Experts of a small language model.
Size: 10 layers, vocabulary 7472, 78.4M parameters.
Training: 598M tokens, 4561 steps.
Below are experts of layer 6 (counted from 0) of a mixture-of-experts language model. Rows are named router (the router's row for the expert), up (a neuron's input weights, with its number) and show model dimensions 0-255. Each number is 128 + 32 x the weight over its row's rms, rounded and kept within 0 to 255. Numbers have three digits each.
After each expert's rows: a language model's description of what the expert responds to. This comes from a sample of Wikipedia text that the model never trained on.

# expert 43
router:114114108148142111092167133115157122161103166153152156154185130091101137108083153141129109236134122107142098158119104125147101074114171116161146102099173153091086081109114179139066105089156098181129093122126110063135100170174173129096113099150127150167161163134096145147126132153135112132111150205136195140093162104085147102172109078147091140119128180126095069146139113109067049085131151163136145068124164114134169120102153117089172164171151126109180152172170105109159130089135163158084151181159149150151159106035192116156108155110131112115059099107107141143116167148178174126078132141137134101121107108122121152132113099186123081188188137103081126131132210118182152111093109098133152166120084164116082157101083138124150142151136160122195115108136163122130092140060141
up0:111189081125133142153100119120085126147089165107104159164099080113097166121156113139169198142121109151176101154111186201144144172112148109131146155135092197132110162118153180161167116108149131181129139070151059086058150132138134114140142080180171104108113183115113159131041130166120175107121126147090142083175206096205170128059092093072116180092107123180149144139132127111099112095118121162105125133112129077130167166067069128103188103126162120153130128183120117165135136119145105096128164103190148135119190181130172185160175109190094101074144112121136105103096140129187142136136143116116084120102124168116136128121099072123130108160150131183155133192162197129125164097076144140123093140153169131102158147140109113145141121130111136127178119140077077116169117145099125
up1:171129132174092103121131127104158110083108107110133132182180131131135197103062142098139138176200141208153140223113127167140117102176132155157131138113147072133045143093205152156107134135107091153086158138123113172106108142139143099112076131127125130174105193190142116102108143084172158134080132096152177098135158092099132106109116133071119125110102129136101132138136151087098118116141154107137167096172072104126171143092134090094099134073191159133150078136135131114102178197192132119070199149155114102175084111169092117149099148179159101149156163109147177149157121123097097154102158106084133153118107151122133115087096083059105116159089180054080104114160150125166127151134138126146120141139172111143112131109126072123115081138185132084151104146156168182122193160107109
up2:063100091157156091119157157161084109119159123124142118134127118102096171149146113143175075081087063120131110101123161069096133139144118063148047155095160116128088187146089118109145056082141131092176044143119103134137152054183092114140131165165133118128133103141120158099146117110099131131122107158134152163100113140138072164174127094122138192114093061103133159123107115054168109051103108167157112148064110168135176084186106100085162109145106164084113163164138133149151078160137101098150146170126127103200143143169112123152169103084144055124092112111153117157055144101092106172202094081134141140166095146141122108076162091155135143107119158155117144194174179164145172136124136123144139094144081096127107155154134156178155153135125128120156070145169144150163151126120117
up3:175101199122160147133115136148117132141117102114117131156150108090099141120156134158126130133090128134112114136069109138114137109104147163162172154133127118087098133094120196193107142136140126145153113056102126084132097112165171139169149110133037165103100131084148156171151057153187086081149135079109134081125146174101089115173152124163092133094177098121073138110058104114179127073080138160091137172113154118134179143137123097094169136155137184129120154170095103122122146141171118107100170086212116160155132189118132080119086180131026125187154137076122157144181074193120159108102117108122141095104090105176124188107153157163095117144130146115077153157178145157126156160127172141127106124125164084158126131120105094165105100053122091090123097121188176164126117111100066
up4:086132125081111161172093145149106096123129141105121139156154112149097107098081139154134153110133063133129172054055087139142097113120147086127140160184119125156149125123144168147125135110142081103105107135199097137191107153132100145154164162100164150142129127156116140130044099078110172083125102127152135145122155096153151129134100140122135102090133143071114122142120090130137100148097106129137137098144178086102182151091173139135183158153128157131042089142156085142174152123116109091165135156158099160090196116136157131049153191171085089152152181048156099120130145112102105111122159180098148116074140212145184169122126127177147045134162150164161152094108037148143141119155093135072167141112078159207112100137127105100103170121101069104126055131108124153104110125140161
up5:128095144162164156158155128128100133175104137163144143078161180128072148098097150105213162114106129117111186096146119135145153146136081184129151114103191112110119105153184162170058173154197192144132160149123136161066119088105112140148101144169176180112089106161171129068145091143155162133140165082077140142145146103106102148065120194160128176145096089106122149146104109114150111083103112167154159192132076198096153064132125156180101138127150141126139112134099063100108080102149188131099151088158132172124128127108193120112115142170080109114071100152136136169139182088115174118137126168078118105102154114191153197132159140098151164079155094148078134094125100112119165138115085141105160151090159072093178139170139111174124168146122116109091113143148083146134084117125099
up6:081046104143091146127124116143093142156113155123137115137138103073085150157022123156132057123155117103130126126088102128140151098105133187099101122110077131104100144158115143156097118087143096076071126079074087166156095167104202136094163122111136115166150113078147155113145055134135101090124147120133159118142133109137127088080078118148165173157140150120120128095182077128142172182114125102152058090134158111140107126113161134104156102159165117149106109177095053101176158155156181093125095083215145123129109142127119147134168101132157079124129177124077098196142138205127143097166131126124147121154112089121123111107172094055155092165087143125120148179195155075139144108162160110101150165060140075094068113101108159105136084118159137105140110091112181147098123098104087
up7:162173111114098193074149128172133102141135079157119113098175135118102145149132129104146065133176200138129148133116092141098140095115117144158146112147122137121083087105160083155128125100150091066152141075144133146093148189150141149157125156141043088120135104114062203088183127121106119149127143118108143162153189121100121108124089132150145171126079131129120115162155178105078103101075175152086097097119146086140135128107129126124151084218108078123140109134125083169109163091095114173217115122076196134133163159092176100062117112152094143162143101152128105127123119176075129091119185153129129099132148105149073090111080134138119170190132147079143158154144090111158167104099142123096217104135141171125151118084171183085058151103121183148152100159158159097146070105121126
Description: Pronouns in narrative. Pronouns and light words in narrative or quoted speech and song titles, such as him, it, there, something, However, you.

# expert 51
router:169076140121131075067165148083144090126176153124143120121106075092182125130136038184112161137147141170149115121132115146170114100142122117135150082059194125167070122128157196128124087126138102137118093113144143122163170208134114078085129159168100105169051113170114162144171118147188186130109173149177129081109136120178131097201094131163091082155132152115100071055126142154132121132142154131083147094118151124105109129137149111128112155150187131075166127111137084118145135117102184133126087180140113194177129157082143131113126109113130120123116097161150168164099158103177154089125157113124133105141139191086095138126080133142137079119141133107123059097113176116155118103075093182139156126112163160169135114125103172088084213142165128084180167140138189107115131159086126
up0:113122075178103153144141137077180117097131141118133121107098106197153197141125096118128118206132143158094111161165124084067097095154140155151110096145099132116159110101144180157137155149124077205099154124158157118104165150102146116141190130133115100141146115137073146109158129102124139146106165072162128162165172073153137121165142152122148170170189107135148132159136150071101143082195112119093146078082159118055147107114109141107143115173155103118159130135141140147097103099052141049149096149141072118125159128128158065135052100162111184153153115095185077138111120107141142065075090090159071142125150125122119098179089151118088203114134142028118119161167083082129167106144154119113135074068116172122147137107136090114121111162070182091144159150115132122143142107093118
up1:117162204053171163115066153157171171077144135135206074163135100119094085090083080165144165154096164086148119212160201124124129053126152160169144060099162121173131077095139152108108112130097120160137093188156130157145142148134179105113151148172142141140111123133147118109115066102168147123084120126142157156144123165107175129096097145133156131137137095109102118117114120055158160109135171150130144145118140058156136129132133111141181110107158155155116100092105127176120158156149107107146164151151135079113124064095169107180154114100203080186124086097168048178153134126130184070155154147124123125125090121092078128155096131154157088173090166093099125128154185178200133128114163154119113101098106104131114113124146161147110134137121095068172145082159150123081133127145119
up2:123111083121195189120110206133124069155160115134154102149111163106149138096108119147168115135136136112135080094100110130080156122103142160141112141099125157143177143142101125169148139153060108143093134114141151134156099137129148137152150128197150130167204149150072121135131114183118206190091129093146171147067163141086149136164066156195177168139086085103082123119114044164091168114161166119125128113116116110112101126126127156090089124068178145152175105081111130115110142147078143139151140160114131151111159160043115117160143164151174084181154138128103046122151142100088092079168162114142092121107107160126093073108127118080119082110077142113165134107139113079168174111172139120148099066033140149042132160117096091122114132113157080124169163127123089140112103142104153
up3:100164156103154159147148160145137086100144126094130084124166121146089161167131122156159147162103205149162127153116099098173153088154206124107111144169170106173153066037110111133122122099140064160031160115080161116129165174102172112199122121148153074094074165145089154138147174089171133098138159125101138162071132129095126116113128174118082104117116129083107110076073107120163131100164148155151124109079152126093047122114135142118203119105169185113077112170135176041127145098147174072137113127140074079091110174151166099141050114130153144126208148144165160177163096116175087132181106137084142112143131120117091127098122140117096118166167088098094111115112128119159097127142121122139171141113159169130146087133108106105112151171082167094132160109121126128103112134138126
up4:122146116171150124119179142138149060169075083212070128089104113099127159136128183168161120065097190107150087136118125146126137133127141112115155165109117138122105192083158096103155118107126135115105140160089140078149146178092094071078125127132140128114075092129145120134118132164166126169122144129153144168133143054107151119131100131074114087131099076137146090071168140086118045079100170140068149095120178093105175106132163080123134103155160100143124146164115098103117158119115172125132137169173083117102117162157146096150136104126091138141143104103104115132160118082153202134141127072107165131126148129141150159111171170103098122098091102127126047083125133120143196067127125181166144083070094161239089117142092118087099126131114064128100169198114102147175075131132087
up5:160142090067116170119109136141136131138202123151133116119153179104085129149135131151206141114124168110170136223191151110156178118138120091095168177176080128140144117127129160096104154088130126113142154104090173115110067156072147135097143096205117108151126106106076120165155143138131168141127159099092160092181187136122152136089073183154139174159105095133105104132128106100063143124147146149099130144151084108137097075150087093133185093140213136130064139126137139150162131159150126109147104187135127157173116111112123132063106142099101138127150144116141084107156118177070174131104074166130134109048068151096136143099112179136124115101145103107118118072075106174148101144180149122123152192076119144086201187124103109151139105124106136069082152135121114099125116114150038
up6:171120102182093086066188136164152092116148125114103146085091066161094169159159102182099112168078124200157138164161068202089069091123147121061140130162191173107100076069171167155123099145110181149163189110089121149131092136120138103122160142158155106177072148162109114087151153155185142071080111149123116189116185116123096078074090153143151135125090063099081176107133127143116144089174086097083168139129117097123104079151179169100163135133130103114104119095129157114116116133153117106155120072172126116131148180065152063160152161092173127135122192142156086171106127088123158105144132164134151100127120148160174160135110145160086151171148125075131116079103117114164148091117147112137142149137104104142170091100106075141139146108124156136149080122098136112098120139160150
up7:134128167195134109123152168135093082171129085149141176142112091104142133115126159142149104099207143101102128190123124096108122108132133176131072171111128088152125163153152145165103111176119102098087165090065114164172113122138189180102153129131176140178141067108183199107121114115139165138171144116087112146124132129131138109162182131109180117137135127102164117102143080167111172169178130168158149143125108073122149111159088156154182134142115117138108099117117140116140190116173077139121149135108181106175122126110149103134095081143127217080165149066113089137188126219154130104106153119083140118143069102140161141143126094139115095140140127185140032117164137080126192087153172129102186142098132188169145078085160048093124119081158152114117194150106151148129126103121122
Description: Abstract societal nouns. Nouns and noun-ending pieces for public life such as economy, politics, security and health, such as provide security, national-ism, poll-ution.

# expert 16
router:177083067156123101056154150152171139089175142151158165128156091099147102095149118145107160188135129116133136142117096110157132112114123142177122068047178181146083114098101166066110092116126094099128037104115133112188104156160122139112093143150108144176098094144104133197114134093156141118135149182166167125088107098163152079225084117134081089140136163113085085114140131143088105113132138129112124059154118134101168103110148098147126139144101147150194133124160130146161095145126148163090143119143146187119144100083150100049104113139120124081106132162128100132132104161224131119123108127215145067177127151150122161121112114135155143145161151156141094117054165152081141100085113163147138150126125158159109144079124129120079176190183184092168116098099168118153131179105106
up0:206148060108118150181082166116174106187130128149150142145130126127140095089069106159090095104125182121126103111104119119137158087098106071157148095108098115140119159110177127136115163113125141163184115119100125183146163135174135076130135122117144142094171144167123117107118153141121100108120100078189116128130179150130146132122083118085145146105126159126123121152129144054125117181120156109124114089164151159084088136136099142146095107155122027088100151162111181130058154197102075061126122075067103068150133207142104135136084161127216114128106165144141084144131177140113076147089147133132104132092142132119112099177086122169119112154051071167139080132120135198154106103103134179182146127052151116111134073111102081094110122162125109091121160166112170090112078107136157
up1:076126078136128119135147136087121130149125173150098183131112144151136184141146120147087118156189168137102081139090120086134119134091198101097128102114144099191142101150151116134135080104189149129086152102164090140124127180213150077091117134119136126192066133113177156108131082129156167110153146057155122128119113154127084137154105150127111126128090072158143124135124108116074125118175181094127093135132102090127161149116094132114104090129112144128120096116165138205142144182099154079087202065161178126099123128133169136173136059170145088167127108147146063116162154143149128185086147185126130120075149174133084094163142101098095186148170119065101047179128161132163115096131098174160152111099137100144127154151142082157119124072124141202189152096106066134136076109102123
up2:069127132109106123155126127127112103117118149128226112161210143096150137089097087154113129165161117130129129153130120148139161168143134084187137125195150137119087140077139095120140106139207088072123151115109157106148130154174146170195147154122107127069147165129164132086140071089051167137080137141153133121097092160161107126169113103151144119114177077127105142042128150107150122155155129099154178152143090122112154173084161141129157116132067139079133112139132128107106098092132136181149149115112136153069059126143132142065171119101080141154150112093153091132109185176143103145148177115077110075042087122113112138080085160113160168185146081169156087091094128111153159126090085179128141196148141124117104142155083098072133156137155070136133162080122083156113064154117138
up3:125095168117178177128158141128103161184143162098136124147089064156140193155112136085068121181094125113126171123112087128099100152164122140177164150140142176180120049156134100049133119109137111116163101087060124162113122165098135180097152102202133142084089151111065153123130150137085104126160164158072149160132186142149115082112136125104084128097103135101097082131127159140107110053104081137086071114092142114126149094120068117147144047161153118055116097092141125104154165195091107147140067129146073149106180130105156135135182179106091112108121164086111100182143098113070139119116094116125091132126134123120119113130143155149172127112134171132149077105075096150154136109174098106134133134131140082102182139164106079088122165151151182139171128105122111131084171206112177
up4:106083129155225134118124147102187078121218136128098113149087154109106122100129125180159151097136121157172129135112123138154112138189121091119096141105088151187103137100142132106054159109174087120152077121092158157063175086091111150079121114089122130151069153114068167148141186124183194144135111147135068162082140107155141097122122109114095087132148172167125129145121165124090175098093147164148180142161159099102139114134166136089128126165084131158102112110122181102126173168134159105108115140117088146148140177092070146108147172107104137145134088117155168131132093127108111116119153131132109144133172141162116082135094115162022107145153146153169110103149134093075117168091077124065158139134142131105113095239070096193087127095149118159101127142112106147150051074142135
up5:084062178084127131123154118117138126156169107115088156150149093179116133083155118087097164114103146102131071119122122180110092154153071136129117142085089097093068147112125172123127141127122151127088159164132094139137028129168074122118154185136080112125062159121117150098180151108146179152096141118089148139144176077086164119084099106147143126143103139161060139103126149090169165073121092183097106182111159148158122179122132149062089163113143134134153118162179144092084148123109119136099116112093082064139182147128182139102119165108123109100199145142180118139101137176132138138072176134154136118146116181191157102167098139176083137116090124170113125174165081142138115084124106212145128144139110082089176086185129137133114134070064109147164155133057117109151166146134088
up6:114131122084105137152126102108158110122094155163142075153121098119147137136139145140102173082104118134169162209103142147151136143107077106141141095124176097099149134151155101197130142166120163115112088109140102140141116115172147146131162069054113143176095122102149157155144163161134165120178122108129173130211213133111182075127083118131144096171111110165059129155067121108122145090124094137134175167136106125110134171143117100139130118168124151148140121123092131054155098157105195115173125132148104111085069163109096099153073134151075165140114170127076169098106170125179184199152119119127115071116157110179158166162145122104192147124134206117128145163160145148178121118150083150131091149053133066143079135143096098143127088097179125139118083178130046092162150178095165
up7:133177153121152099100129127173132094140162193128120141102191159095114151133078155134206111085115056117126131126134176087115162156178074137110139104080103194118128068156151118124160163115107061150143144124102100151112119059103144152098093086101092111080109120127082147185105145112129118143152137115128158123111110152142157092134111105097117149142127161112118061164133131148186155086109129169136157134166142103147198112145118184182150070170118074145077181105165100128143196159118093106098176159119160152108144122108135150139144146122235114129153170160131094164113102108144176177135080132197118087170153069089128134190174101175100112140124107148167129035110145140095085131127153055136134086074145121158129157170149128100086113111139108134148154162098129131179077133173106
Description: Digits in tables. Single digits of years and numbers, pipes and dashes inside tables and lists, e.g. 1(9)74, km^{2}, 185(6), scores in results rows.

# expert 18
router:130090132096082148107173159145158125094100118104180124108164108140170131135111096088127139174104170123119111116104148153083178139171162128124167155153196177203128103093124123078106134136087172095097155093187133159170131174106127175123129140150109099153148121147112130192182155132121130108148102165130183177149161113099123121143128124095077052114120135089109114102177104064124128147111175134130147159078142031184138145094089120150107124161157139166134136128150117137123207169120094151080168145175100126166111139118146121136139111082167064065109133074153105150097153169115119065104121103202116085093117158167135123133099117142102085160203146111151132109152163178106149139070113167058172147083072152180104114101077129165148139151126185096165141069142139131126117050125125
up1:095175090158148134110080125165141159106228126099146111133109149094149129159094135167066143130047173129104146111118053133191134090128115105172160146078177162097079151135115107095140128130106103059104095147142141195108117128126168049080111095131095132114166153132123109162125168137124115113129121159136128182094108107152116154182092157146105137103116151140140130113110130168145118102084133111085167143132101087121122118114199144143118126146091082104138168066191108116113141133079126165085108148161158078050130133059150183141046133162103148143142161124137085122183079120124119126159138088189113119067121093150135091142081074109067170088152091157156124123079184180111107141171160119144176151081130192117128091135194128146102165110111143153161134151156128117141055109128134
up2:110110043120124135172107124146088105137165134099162108097172115114098151162098118192173148079109139057119089172147106179132068139173095101152158037157134081161123170102137163101160114174119124173143081132205149059086125146104201167122119179170125095092085169157115117125128167151065171106137174172145156147128146172162166142102148164149149110146084066117103087089155134144117121124113101125131126112109124145108165125156137131166165112096142136105111112100122174087102112045091156129134137104145154160125133152063120157149124161143132119130123071160124161115166137189115076129124133066123137194070102175135098141137068070127137156075118150085146149176071174116132145142122134124124064092093156168098146154106169103183123106108130203150163095137141143084156131121093122
up3:157108073085064157120133118102122090120115099168158158063156072113116119092093171107098048089100146087134092167104083113092099159127104072121149125120184121206107148156164033126122130064123147165167191119081085130137121126104111121118110115084067147143099122167134148139056121103165121159141144132125101130135134133084107080164156057124126082123174089167123121126162103067190133138131120179106152120158118143146141108106124170161189088086151121088221101104129091162154113157107122102133106071106163118086110113158120180113139178089128155208093173099151099133130144125133109127132100134159123156146126161140149114118123202137135101103132115113119158170089171102163136076087065083080155115100127110141083154171202131091155159109148070080120118096127113122154144121125116
up4:142118187171142123102146163144090126087111129101110162095158082086132087086122120138099121133185132163131118126118090146128105070100135047115155157144110177148191093124098149233155146155155140154131186102182066126132162142115165204099145114166156089057094138147117128094187145152211146112153148153160126131134152141113196151107130153143132145113127120149084100133091098157134134143111118078064125115142097162092134157147132079145194069171095132083120137115112136112094122159050129111144136102091078099144136074111138083102102054097132055059109164108167127125101143119182103122166170170155110090128174118122115178162071087143106142123120152138140099115123087158124099109086106088122174134171142130143140186124149125140118101075173084105154071172186123125138118128133072
up5:145177108099121116157140170142148131134162157122122122164146113091115170149126145128120154117061101100128143147129084045128094147132171118191098164133124135064130134147122139137142105141201111124145160209060142103150137094069130136121133115121169150130128108169147147144147133125095122156163132147183142166128074129085181134101149092134143143161148091152189135101223081104169134106163180116103090142010082103116142151103158147093146150160157136117126099187093153145153153175116092085200115167097111162095105086088128124112096183115125100129191190112112148154154127038120099080139068114133148114089132127169092117143158114145169165131050127156161121090120180153144111147115162141198146139073163105153133091130160231152114148116151134108122122122119141128157098140174154
up6:113147132112212067070148109080160075201153109150179082171165122126120055092110119104100147141133087158142099149129173127164136180142125046095128167105161082130133181128166100089114071162118131166094128099086106230255105113104109086139136156143109126158129099168109138164157079128110158124115093155152123158153110101114164134175090098152071161165077146129131054123134160117151150089121114114150176049158114110118131114079138123141123114108108124133110150165199122112083128147128123116173108139099166087154125117169142101195121166107092091105158136137130106138148140096123166107145103114128108195126171087153126116091093149153087172190095129164108154151187120113123157164129119128135141158128152135159134123087111076155125071106170124149067085125135125147167139092108126
up7:122123143104080184119138170128124130144072193071178115153138182152133143113122107126084157097081106074169114094115163160119193136096105131156111118147175109079136113097138142110078075137167129081138140037124107095105154111077107134145136119095062131106145093134163109177140067124143178128144151082103150122084167124126157137157116096146162143068065081103143138071075100114127124160106040136124129146139173123131135154076073184183154134147119112109164139155117098103053103141149108139143211100082089085140120125198078156137134107101163111156169077125133108127091131157129132181123169089087135135167139151167140088112133141118109109155130149101132107142166134109050170174135093157095181043143106136146112150126101089144078133151154139083137136133147186163068134115071137
up8:106100075144160139156132112145053183152168164141140152121126148093128108125140127147089165166094110126125138117109101147105142184155119145176155113075134152170087124163180137106139148145115155103138185078063131159093117142196118101117153106151119094131075179110161099152104156113122088174109170066144077141144100153164095146139097087155159093088068131066147043124151176131139137175101151094121119095066098140157094125146183173142093107146134109156175156098199119135191164133123099169128138181143079084146170138150172108167123173110213161109094107087088140115165123111088162150135101136143155173094161131126103104141120132078176104141128099062125077096121127171146124231161139141080088110119127161111114038146135116112074147112105132116066096098105124143150127147110151
Description: Digits in dates. Single digits and spaces inside years and dates, especially the second digit of 19xx/20xx, plus month-name pieces like eptember, and born/died.

# expert 11
router:096063066171130160078164162153136119136141134133124127111080139114125097097113124097170112115149128113135102151162170148149152107160125127121149127114150166130141132116099195063117104126135123141088157123078124136183151178132135102156076097094123145153080142190085187186126131074168157168123142150134125139125175112118165145168133166158149101125145136111096090102118152048071144103122166160116153092112107170062137140098165176126134102136118180144179160164144119090166134209138033083137119155185115109101128091105167079147090105088152149124074121124165116138083062204151121110145080123181145132172087088130157077111098105169149154072095177109153101127079145124118083082149119144105181213103091094137108080110061148162145135093157168093147090087112140103159125142103132
up0:089092117108180114181079113153112111121105118087146164144105092118186138142147053144179145083117130153147081180142181101085124177146074121144153143169180128168113108137120151076147138138166133190108117126123161181146160103122124124114129156151127138117158116160105152119151086089198155150104147175134130089071176090126149114152148136149137082112075170124118115149146113120145131114143072170156150180118142164120175117089161128075152116144181108174062188109143086131082083101156117084148124104102129097122162118113082089135129104093126115104087126182118188077140100090150176187107196163129145111159132139131162080166092214110103157136156129219147094187115099125141165062109105171137161121107142070107149128168122105122129129095089160167141127104105105051153112134045166
up1:172133167089100139136118162129117100141128146088081145142140097146116131084164184131125109126155139166090144108181077153161130189139146096105142156129154146150088086154086105075171183078109160101172126115096134168139131138105123085099097147176166082131120115155192116161165108127109101156117079168182116151119155122106194084126099233094154163158134117127115076134120092128080159069094105085166131123132144160075132165064092150118110108102125110122134138158181140088086104149104110085177140136151074138035177134138138110104122151125143144125092152167150174132133092172117138152124109119155195086150130168149058134120119112091138169130146125133128174099074117084094149110099145086132148070097182105124095123143111114116143097102133056144154087041153146155023084084154128
up2:099125128125112143149121134114092092149117092156174135202140107099086111104142104138089125193118111082105149112138102077155143124111105148147137113119119116135116128090137101146130185109153118166164113124149198219117144131146055181154088148066080143173147124105123123131184148048142112142065131061111179099075153087140147116100151076186160129087097108095080123063149145129135107085164160138165158152090158099162155156146069111128123093127133121123199161128169125128139107141076135098125130115075178086126117193136120124119140104099153138115137157082063144110106189147116145135140171124132131122152101171172074148158149105114160135168099169167151156166156104131086064135122038151121113105044158121137145167124142096080129079075110128145087150069152195125145107130119054
up3:133089098153157170082210163194124120169186155154139153129137150152142097114092151134067123193144076112130139120112182137095166146214143134162161128165181120105104136144136109178135129184102132100167115110164133140123060083060118172084118054136102140132150198131126116083131148147125116096089152135144135122169184163105133107204090143152091092060166144151134124179163154140161126085095079153143102155149145151106176114083158075108098106127149115090089110135168107139114092175121111123147068157111080135146107147138122104122143172091242173118111162094168159110154160089079127093099145099129094152099184114157106159167091132168148137059135082129165107138141176160070105111135110106128164120144113133156070100160153172124132121123173118138149088157146137119180113122127100
up4:110162118111187124126146132123188133098168139187095182125131142130104154094121093074107096109136111054139094064145175053133130207134125116110115135139207163157125094130102117034093149118088105126119090054075092132124098176127130103102084150141149113137146134119158106161133111086095123126178157122115135132116167177121143097136053142152166074150079162103130159115108135125117150062131157166085174119155122171167126182135102178108154130195184115102127124200157188113148140168151091096206124140167132142115141211131151170122089165083154137172092114155106146142115108161065129104131083178092094131131064135151112136156167138157169134123157113115098162125167069143123127130164139125130185096067134151116142139113106126133125140117208143142155117183120092121097097098145131
up5:097151108129137109137121127167160129058068119132103074136150098145139194115094126034155069151095177158040124143150100136118096109169160143085138160086139122139119102137127143124158129073136107134110103139114171114119128141154227178139132098140185148158094130095150081150134163115143185113100190122122115138112106095174117106093080095118115072147157149114101130039135115132174166168123111146105122095146133158193149155179070161167143172176154074128140132131146105088071095103105161065147091125103132136127188137085168084075157145088126100112120117084142100109125136119104190159127149195180084105156163117119142112111141087123115132123122063112111093092110133163146148099137134129121158174108142075081150107139100161184149131143101097129117138153107117201186065201155101
up6:131122129093083083162154091091149092133120153079121075156123076139059119124081113189081113095162143224198131160117145118113123104090138134145131168151179049127170148117099112138135149170156126089124098144198085127138058181059077075165137071128092096083128132136131103151113128090129117163175115098113125100132179116106108141198136116135087178096107076152128110174130143054129129143137117171128158137154109131146131109096146130137190125120124110121135137155120065164104137114149097137072129183120149151125114143216141112115099179053112178106133148152157113145098181154145118099165131112096139154160093142112116147066137119133159150105103152094164130149085107126117089104120153101057092119179163123122154176176180107095056127161143148155138107126061130132105088157124064
up7:152110133174158099137114164121074125043136161139116119120096064120090140151125079088158132132106086132141092158155075089191117115206185104110132155086131082153141087124109096137145100081170135167111111122122068130112108090111165149147078196150128059059152096153100149105113137125145151115137130144113086123136147091085134132136116114130130150054100155183098137137128135139151178123121077166119149106143184137110123140079105139060137170179137133089106063091140189127158113125093094061161106089156107231129119100091121120162097102139147140165171110139160132071135139187152113088175177122143103142117115133105106158101134087061213134117127120090174069146148118120111107116122193097141150227123071138152135131125129088096091147107151089111161134167134087138140141088154128
Description: List-item dashes, digits. Dash bullets opening infobox lines such as "- Location:" or "- Country:", and leading digits of years and ranks, like 2 in 2010.

# expert 45
router:138071116088143171129097157135159135068120167137119127059119114092125113101060103133164129172180161127143138156116088118120185106167122118124190108109157203176093100100147124128084125146146139139041099118146123099128118188140097085169089089170109117135121104145093137143135198116114145107132107167152132092107159092078120117168090191121061109153117142101099113120140082161112122107170186124108190114153102142101163123086123145082161129157136138144167174147147097113143145182164120101104102157179091161219109107110120159149080136142165173085113100131128101121058166144200198105151108110207145092171095140150098109129157098083176142145138149095119111140099154148133185102109114114104125144119119085168140111052159142107075146111120150055159182047125093102144122130136110
up1:128096171128114120109164125103092098156118069153098221107114143159087129126141196094077131096136168137091143121178143097107146140144120170119137077116161101135103138121108165082106134159110128161130137127113099131094117164179107073109113126138167122121153161134133129119103144130099084146101153120145133116100144118132136088128082068154123118214128150174152080134140058186129169072169093128085113082120126061098131158160131093106163165086137103126147099142163120094134087132145152144154150198137109053124141117145153101137091165154163115171052121130156121124097113125178189192100109129102119116133167089137099118094141095147062141110068067115117141138159134113096192183097090153100127123103021216118108141120122133147084189076133102113151164094059101096099067152081132
up2:097130195059169102175136121150151150113148154128130060057146097119082188117144083121144169076109131083132096161110106145104111095098163147075122162134130117141107135120122080135145121136103151127122083117058072135102133102136125114126080107124141087133129125110083176133159184135132191094080105160127133126137121141133147128092075099189081137137168092132105112124169132193115102100124048131094172103098199073092116148116169133116103104151178110149127177151114113021112117118122119090157089097140164128130135178093193125125131128175072139096081059123139158124101160095054088056208129154122132158158166115102091123101180116132149126093150135072118140110097138142135107116085168096133130183084151103124095090138106071142142122078140140134078170123183145127139093099115077
up3:068137093139178120093168136098092130113131185169152108125149152125175101163108096138133132147174070146197094056121078130117084140133105124106119148080090094137087130113110140101121094151137037147147102199092130183125180115129147140141122056132174067151148118112102147102206106112132131110147097103086076126125162088183175156091062124101172126099120105150089090167153144106133137140112054125108102149125114123106137163098118129091114159083126118137139130073095104168114151118151157114144137121139140089147096129103134139103142126168146164131132147177145173162113104082189129115148195156140128175119102100167071167052162181211099201112136096096177133160130128163204143077179121119130120200084082142131174130155143101151136100125155181103138166107167144106128132134157107
up4:083119122147148132129141163106094209118125124099159137152154119071158118119146121090182130109101079135121129156141137117086176127112153120098118191133124104200110088194105167176093102112158156104098143147168122134175150113193130150106135055065117095114163119101120142087151160093162157147076074192083136066117097223111030150176129129172137104110099055087114134132119157136122132118162149102181181188167120113078143114098114174115098123127133056090157186147176092127139101143149155175072116133172098115157149118166182138150134086108097146120132169110070111160130107144177080148171122137170094109123096161077098097113170137076113144098125144179125090152183099081156158107096090127114146149138077117173136151170126088124106167121117153108127119107094122144093090127149132
up5:123149129104158058037111090108086149073166112082129175081146181109144157091163151099058185193116129128103146083096104089149116167070109173185206073095171175126163106067136202116143058147117128126092091143103149094149156095131126149157081090158138145127142152112107136136170119132142129151135057093174135083166180127132128109055133175080135062112125138109140101143133111169135153134113172111122117133131115142136119108094172114106098138071152158096135112128137137172098099172023116086129129124130134215149122128098103123127124164097120110162162081165138120127135183142125099159136162113143131081116103149084131085082189094121134158083196120125106072084055147125103115114096103132116133129123088147126195119123094109090100113120136126135092151125135168155132157106126144
up6:178127160126127116083164166130089183126161112104099144132123128099117117067130116121125067082183088141100128091131095139124211152104126119044176111088170172118079086080157072175136195124116114132145136097133112067140132161190151172152139126121100141155143132126050084139132115126101099125152145101118137152089127111089149085135146119116135131161139140102126165127151090166144162090068090150100114101184181105133143142062159149108140137137150055147046152180113113089113138143132141164177160129122152121112121166146091131135133160119102073158169179083151092135199124120127166072094129172201123114123131148069141119166147121111144161071152156169127147131085140120116059132056143163088185108163144064104118141142131111107094138083101135067107108132125209099142129109153063
up7:127088123094185107210105109116135124066158117077116101143039097151133216069080135118120139125157090091150095172118131124126176093170122140151099157084120116095127164121137161165184118109117130138099160084109051135113126101151128155156127097184088146174135185193099099116129099145125136135110123156118114130157174172087116074118146160153129098126138110150167054067116167101136113113123135130146127128127146108133166116090169139115148074091049192108129111148100097148165119114150144115182100076135109150142088089124114134171114181103128119139096075105147130114084130119121182117115104162105144083091109145128076110151092154110134112158106120126051163108123174149126092128158056188105120130070149180145125124201110100204168108069162132113122133201128146141082087177161159
up8:127159134124179096129102181166108084147150146154149169108125167097034131148182135108214102098145066121122208181162169122168152105054190168153161120110165164144137087109093107176192076111066133063076077119138116171166125138129084122152147134131097165117169087135146126131136142114128181108102138133178118132099073095101165101124140121130200120126114097064123114116113107141151158040151113106119090145136174125139168096123100179156121172113135122104178110091074207130114081127122127155152114167105153162175099093169093102085123100087125099106126098130127068102121102122103114110089126094164149145140081110089119108120169167148102128127102182134164113157131106112171136131085077138180133083105155107135122146095141108140116137054148128090089157123102178108161073121120160
Description: Digits in tables. Single digits and decimal points inside numbers in tables, statistics and coordinates, such as 1.1-9 km, 30.21, 5-6 yards.